Experts of a small language model.
Experts: 128 experts in each of 11 layers, 8 picks a token, a softmax router.
Training: a variant of SOAP for the experts, 700M tokens, 5342 steps.
Below are experts of layer 7 (counted from 0) of a mixture-of-experts language model. Rows are named router (the router's row for the expert), up (a neuron's input weights, with its number), down (a neuron's output weights, with its number) and show model dimensions 0-127. Each number is 500 + 50 x the weight over its row's rms, rounded and kept within 0 to 999. Numbers have three digits each.
Before each expert's rows: "comes after" lists some tokens at least twice as common just before its tokens as in all text; "mostly gets" lists some tokens that are sent to it at least half of the time. This comes from a sample of Wikipedia text that the model never trained on. Tokens count by the router's weight.

# expert 23
comes after: " (", "19", "20", "(", "/", " \""
mostly gets: " Hong", " Yes", "Ind", "-year", " short", " Over"
router:500537462461488382489511436496529519595498486542463642492471513477422429494534514554502429491512549529572505499586451355519488407504497506510571512427548521531516519466508502498439540490554677527512490476505493471496546469440532508482546578491504442483418609517508569482471557480508531437465466493487574567499407466412426467561605434505526411465497447535467484494553507461481552546513
up0:501554490479445543465423504467413470463502517473483442445462563517504513482530520524492510587428455463530581394442435499440398547512464435504522468522468544448461519551497466473546546500503459469496534433577444590476384497464376513420481521564551515489554449555482476538421471535592521436466439410497497483623518546366576516528532514550406516526488514524504531511450518499513534491367
down0:604486520541529454496512490515425480530502477435527538491542504598525540499512482471492413543534538552538569424498454532487553556548470562391503488469622554492596530509517533453539554551546506389546506402562399473480505567503501496578451521502596584542550534496458483434557472450531490447509497497644495410485531519476504509443524517433542560606484434493544413513425480445491542432517
up1:437544575602433466477535469458471541497521469458523571490512474508443458387524556507499564488567561530560487650484557547538500577513585522486479555464539475470466514580529532406638487450451510577530506501456430501487525415490471551582518499560555530460572476545538465526503433447473463462460547484604470513453514505556465483434508522529484457503364526545570494558487587533414544505483
down1:571446551551386488531547511416479575493582672565434452556440537459493422543561459522616578499527572490503498580522483464472592580563447570564479479546530451485525491463502551534520465457492575498434423470496528464537500468459569421532437529458494466457469499484480476491464600488506496584540501512524480510538464410374507515535465452518541530495497571535497495543499522515411448455484
up2:425572545471508568505555539320509508489500446406434507414563443500535433520515378534462505561517448451477522511474433551453552508477499381427516474452451468514465482436619552498482484516473455523576534508456537498498536557550547502481446531565512522528438474543559511542489516559556455506428528532405451544525452429528461570472606453541489520499457570524539416507531555572493444553481
down2:502491529464450472453475574475490466579519465603600555532533611488441456529556497494502488515545476625631534453577415375484526496464523464510433459512445593521510479550567549493502466470531517547642484579525561491473467506447468507488506483608538495515544486508513517461512506460480455517458486515513419632496476461525446476549517465542415472467501478478446603456457483538538526581588
up3:461468461422461537513475486579489329516445520497540501532549480540513530439467484554598439510522432549475594517558470548456441490549594508442434564503555587551439466456524489529461499547397485439569472507528464563502474493510578535474550495479393515491477545577478561535455444550546537532453527558429479471458590465461595484507512369519467485481575544568503497562463467530531572444538
down3:575516470540498467507455446494497400599598523524448435396529475532476455447455509473491432463515519473563530542518548517489444324412435552519500576476530539476506492519527505485461509482365518494443460628609571513518512439433511452458485526475492498483525519496499528483445536543451562490389391553546434454549504497410505551475469465502416532512487422486548529502494513485541459418539
up4:500437532493479506527429530544590466491550540542461543486556416540488477528496605429591486447549553478445524547444509509461387531588508409521604432471543542481432519560465457424501492498528532530552435546443472528395492516557584493564565443510494527588593515451448521558493513516460506522477522589522501458507529519514458405491466428514486548510503537461521416490487459578557519433345
down4:471493543578421500558421437476495482516541544519409584488476466544499581477421499455523556500467511517457543521528654481556497488497443542584494501520551432442468445494459517467486448543530516468525546419540413489440495498438527460495470458538520548534555502587533473523441472538441429594523419543525544457502515636491450529527454502525535482525597388500480492523441515473525329475422
up5:436483464532542568431462448524516342516525571520448430577437484543468505520537474483508561567556501454428491453535573520496486489560425509638527430533530485527538449489496522516509445523523514568503392559435590632455447491549472495484486524469475487607537553536461434536506480459417519451518541427548565489444464515467510630562423534537499492510489511505567540536453444433466518533543
down5:456581528511519510495578518431521507440570449575427470485453443489414521573504482501465488471484482538543509529493384444420622481538413548562473466633510448519529480510468505530465574527485552555509500504470581548525355567567509453490490499466567505516429546533504505490495454492516566486485497588474580518518549486461553539620520501631516497495520555539562619478539543410513511518485
up6:499481465607431620567520603459507553469538534495597505447509561496518463461512466611491392638507466538490623519494475514492508571486489533498484548517465482502461484432426512548540499461556474523462448441488400503600491437580464545463476545534538527445505505516471579497479513452418446456590447556398548550514473446527520550553506498520433536492417509429437570500480492553522561483480
down6:506557547554478488581470542486482476466550492553509439501512557487489457542411431523372455524456459506571568481510623539463505522444566471448503427467624543428492493526425451504504535546612448546525474497574481532554369425522441503512541572466535530477549458430488480531548528489471491550588499544425480486392544528559550499506569545555530410464429547461440497482445524551570457480517
up7:497478552484512481449472490432503441464545408484476469560505524608484517513550639513521452500487538451443559547515518512517564411524490382501547439454551518433468561439550527536584477405522487417467560549479489458484434532545474564334603517551526491448527465504426534474467446459513517508525333465545507474515511479541517540546428526426520480470563478462467422532496549556507450492487
down7:517538340489489486476414459540570411505515459515528452470499416419537478540491492486446513513434593476592468557453416488550552503499465486533460438463585447461433446582516464485512532554475541459498448443522462376484528568494568456517496520500475486498571484430507479514533516508528471587529554438487523566459569428444351577397535517466540464552567548539489459450523509524541470535569

# expert 123
comes after: "\n", ")\n", " Born", " |\n", "-", ".\n"
mostly gets: "°N", "–present", "Scientific", " Animalia", "Senior", "born"
router:511446510485603419482480511483412437477478460458476501563436426542514564492497523398633529557556521443539534507482482487465500419497533552458461435498503535497502537512456604464473488388553547568540536542502492537533564567538432522529556506419575468496448514472564568407436495466467456518475423384454512471551487548444437581495516479497455547572482471523521443470593523402459480606531
up0:565547418433446450509399574516425484385454436528521528530450494462467521546525487475489445468502445537462591518503464544458517499497509470561525518465540560413458478525510540582627464498499484500377476483448451564525466455546443512373559491544456432477451572476387537506535425489476480608541423459541525525462441564526435494540480526496527456447447519602514480480459540531493403457539
down0:432570503542469526540512517495481544500437630485384467552475566567644504548547472444420461504458465528426481544404446476531508462530503477555485510554531527545455497504533544403532560558502524522484501504444496486492413492539464421547468469403526478448449458570478588511590458414497432554515565472523501488515473559614508470549475361562489495500545539560433525458543495427494496513558
up1:415577591462488511411526536427483529434513600531491498453507521482478479497540410487546503499508503521424526548506509532471524518463562433490526496497514496462479476541525490378442455477549470549509553444504506579486437500476517508526413591487511491443528451599507491454544581509489500530512458475502526505482502478495537515562480520571536494560464563653515352459343501553387582524392
down1:483525576520583451489454533465494521492512529458536496485492462499520372650529484610544494434477480550516352514569481394570557519553520602569569446518535486522445524487407515500485471500544466505490498520569470461502512437509523447486500499486498545482520450349489533508528565530514619456455510505502507565499411606589550445553492534458531481476507511445511459522553447554462505568561
up2:447541636516479496469487554504470546534513530495492501485455533543589581445461593495440457548425447518463422496420591426474452447482496468460505545559576468514442468540536398417522498424465503561602483452547519539531562413526504592498511521567441567466478393599546463495470577486564486530503532475533542541515553537509521470459484521497430466442508480504416472616479556548454517584454
down2:643567492594497555533537492483488440502380538526561504564399529526404488473462480566562531598457458547529472465550612592419521478528506475503459450494558496506555442511516443547516533547588426553508490382444477496564414492455493456505471435483538523519540502461419445396502498542467478538477548446540563441547470492506527493483588527451503484526447473508448483543535546570554569560469
up3:407489438543489540556397469464509473515508505512576525498488506544570511363426597496485497528558482556533505471487535567483390526441593448398543498542430422483487553411526419539494526550542419540499456445537591565471526542494498491494459519580537484613496529523483500533541514533519504593547543576522523545493523512516422472482550491511537547446550437461479555422518480528583390485403
down3:502483472511474496495435541527494487412538556449478499516544468494473466495507572515459556492488523483567451469491657462429541522535464652486469527486473533451465483435484510390398433454502605576440465489410480582540498463499518449529526417471436579542469510496469519512545486502473546538508520475453441514468451499565479531450492492471452469549533305509594474404519532423484480561443
up4:495446379428557460460509619406470532514523474486511440454494470475530410428566504554558485542511509490544446470472523502584484477491483421425575523504496460412506510466465608501550509587385535377518543547540470444490462499410537491500574509429443537491497565568445537464543607509511491488527477508390463419508510500526451579487588494481571491547479470436448417550479476520489495491547
down4:452465484483456470527494500515514454493559562500574532490478499507548499475542637535544464446517469572489555550502486540474424554562476508460450426583438469567480487541555425532389510462452428563577405428418517583560518445357409597550560505558478454421495502515482516492526540525471564485524518497496543549564518480432416435432398560483469542504546528505533471455428449438502513532511
up5:542556579547477547511497457535543417561460545463498492500604463529500462502510507439470573431441497421459518521571469471517519473590419548529362536463526506468489529498533454473540526485373519539520454533504468471541473530426509610536564563487353560523504418521544525521539589433483446487468457550478528524540620511532506526470588571496456554533581470398468566552545494484474561488502
down5:543521522516576465588606512524456521510413459422501507538512487543491539497461500480506620511508431488558467578360402478537440449439420557432418440483499463495585498467490499489562483451485597527541464579513510403590534453453579527513560581570474537465498593420452507438453502539498471508560494533499485504474539498464456524468548518556429535482513516400509538537529499371517464548496
up6:552493558564549458537435401505582445531500533535554571518475532494578538525555484543487511463469530489477611537597510460460472514531536554490521516530478480551469420453556545548517500481552562442396466450489496485533467476455475418590417485511408456487498484542324463463569499592505608568435497462545541536535517437483468486594499501481461584506462598401513505450511499485535545508444
down6:408458476515512442416469505435483541512477479499475527509472578579430566553511487435469393489477523468490518534451579498487503418493528507530483587452503607495434487555538485506446529516463535509512550613421452451382452429431499506501514391459515536416520469587471440422510578521420512480506555458405503442530631478470487467498524582523437499460482564451475551563445564474454472466444
up7:494563516521499559413572543555510394484495506440424470484457498444427506472499468508490491505530564505539458475543485544483555567415580490472462496492585525463505566446524518535501420494482471474554533470509501482590568470544542393408517517527549683502600518493526478490391447571479498421460583523498464441583447445494500524425524495534523511500504524488490560532488567558520381481380
down7:511531385522467462490543448485531426554511508539509625482474431513448529604461429637494557503488546460480426529464430403499544505575596421472460471546435498637555571520521475517522484464536428473467525518560480462549527479523485471533500492417427516444463476434464486536506490514559460452465443570564440495468380530588439505500544483510601517474524532557510485510434500505495591551509

# expert 53
comes after: "\n", ")\n", ".\n", ")", "3", " |\n"
mostly gets: ":", "):", "′", "°", " :", ");"
router:441545515493534391482445435589527457499592567420573440593423402503551573596455482528493514490524484530505468512514457465430556509545511466523485443537557458537428469574432427451614522449475500440524532513515581456483463501521524471559516443467469481495416570457526514476481563494501579563515486429471547482521420491457517552590528544530507501543427479549488465498427432342473460540484
up0:484493487385465539484564536539528614445486410536457484465568451475495471509444425569526440480471458565447419566552519557538531492525519463521532492473453454388482382489592466495458512504520398500578451549494442510518564522464540534562456467431500503442547508518409437457494513473508495533573511539531452487519511556499566371501414497542397518428568468490588496518535440516547569408508
down0:585611388482490550578488487425504499484433399450529492483481454399435506520458440504478526459454463526514400510531533489477474484554565536524564445420520528526476494474433485492498428602427520449569637576554528515519496565567492544517552474442503513582441422483557548455532498396522436561474413510456602468467431527513514505510522476491425540585514469491520496480517487475531552518404
up1:466467482463474531539493533446452548386513583566492487457540581609556496422535504549448470392464514533491599476563529510536495493511413509522582524524451441519455527530532528576524499509584444496405478574486483487473513554483483411558403500504445498497499429495514535478554567568449539588571546523560363565402543460560529502470525549456531440458571509552504469463533488498502466386460
down1:521502499534527560569485422502492564582504512589527499424522500470443518543477485412425409417537447527585541513437515553530534503537481396477567595481496432477499473418540510503482537588502397462489486522487454530455552551540497528458470567611489549515451449490482512521481484521612494426450541564462485554428572510647507417500395463424510483515506456529487544568572497452562544475502
up2:502420552525539511507436540498491492533433474584485498453518501653667491547483531564595465457498447487517473510465520528509509435454484468544461563525467498502465439477454541515455557552505415542498484523538483458567568521490539469516447486406576500598495375521470454452506510481456596561491555499522459502487560464490552512533517536482595633428590502398488518502559478443570540501560
down2:422428479539535545479438526397474447475480477476498525370493403545536530492452499534498407533401446562544399544526602550532602612470513549469523482507489500413457450485500544508562509565408519486477601514516495433571476468492448478544487438536461507524435557534507433560481526466541503488499464525531472501512433357550475485509491478554582565493557528567481575583489585519499479479470
up3:586505467502462502431420515506556488435373478491508500470505539464424531501528398482469491466485555423490503454446522515553382521472571557532513550475521534519607432412494574530444567603457445493559535482497486436451528490527453495541507413558473489528500539561490476587504536558606531607440523549568414401526494438532555490470451515557495524542446470511495496595484454552576565531454
down3:561520540506456564483486573553531532542470457541498560377589532467404485447500476513497384537469576472475506489563402605527432552478455362484538547493446580593489520481571488440542496509504466452469534506452512554450540505481531554499528441504533533582478464472529478539516459439459503450438512555505431545511418534651385567585488460488541464463539443488464496422508486501494542499525
up4:561424442451487512495501460443469502462513562474492402470422508531500431498521506529477482513539559512517507545507469478546395550462443412513441412496550554501498605539497539501512392456420459484568470609494518441601530562495427413526491597571536510423538471508438461525456478425530495490588600522485534470646513391533514528460546526481530514573452515463473463463472493550504509592542
down4:564509578550527483502481482529442452542464534574585461504374523463543479472484490514492546517510468578513502595509323361507479556449477400406502565534491470486490502496475491514520513506488492453535484543514456537477567478525498518515417441522501486481478526558569534508535518461535476473488606569384491454464514541379517489575454484627445544431455554511553422481455484494584521444467
up5:467479502536516534609480533517427559411496555540453514503553463574535509497520505550570493499548447457453631505501521577464593502555353513459430400491490444474417503514482499485471465472559419568525390468492487590479548594525555574484449544503534535506484423540536504489447441468574490541571517533585513535499514505511464504447604434481454495479552462545403552482504505478587469492415
down5:633537524542530473609545435563575474430470508494487502516479511484458497584491536554524521500515527617418554466539416492465560516611460522433547471545523437429418501431559383528540470460488502432507486542503494459428455541506415562467452501409476528479504456507578498523444537617504398507472451454472447465475534418454506559501519460483518455543524461538486506411508483423577536444449
up6:498437509393539504619411500425436552463582394540501510473512518564485515514503510466483418417490432449439387531507545490563440462473494343445474556532490459598437509465539515472444590511436450517485463528457522421471578486501502557424468542441500491513498450479487549512476557433364510500574464534539490440459515447464522528493534504481517546425505484530522531546495492542538600429516
down6:469506439404437505460428491469490466544489532491553428496462395500561402530557494500511494491538425408444465467549438438469448560555671427542502498395513572450421461538599558501444440484566433590472466534458509447519492452464406497511431516506499463460480473510402459548528513478449531533485536511435496524466513493549504448459588480458500600450485480537552513532479482403527541479552
up7:483451498445452516510491562475529510468398478513475462466468479558472437515453492518514412525492391503477510461552501561534572455477686436533558452502489507443552494458545532395446450489536460518518510521487552561462523415465491521569445534546596504536530533519457504352473548460495497420562508458528396447559495461488379476375467438505469504546525538539561510519508493530403493567514
down7:443432446424500466487460478496537538493460441531530554595428383547432514549536501525500450519421470404404523454498562594528498561514505547578528408499540592542533518556451457535514568494496534470383585537511507440497440496479499469537568526494538489504496477556431503476544563442457486569470496603523463551508399487507451510471488546382462423527484397575559452566499541523472440472501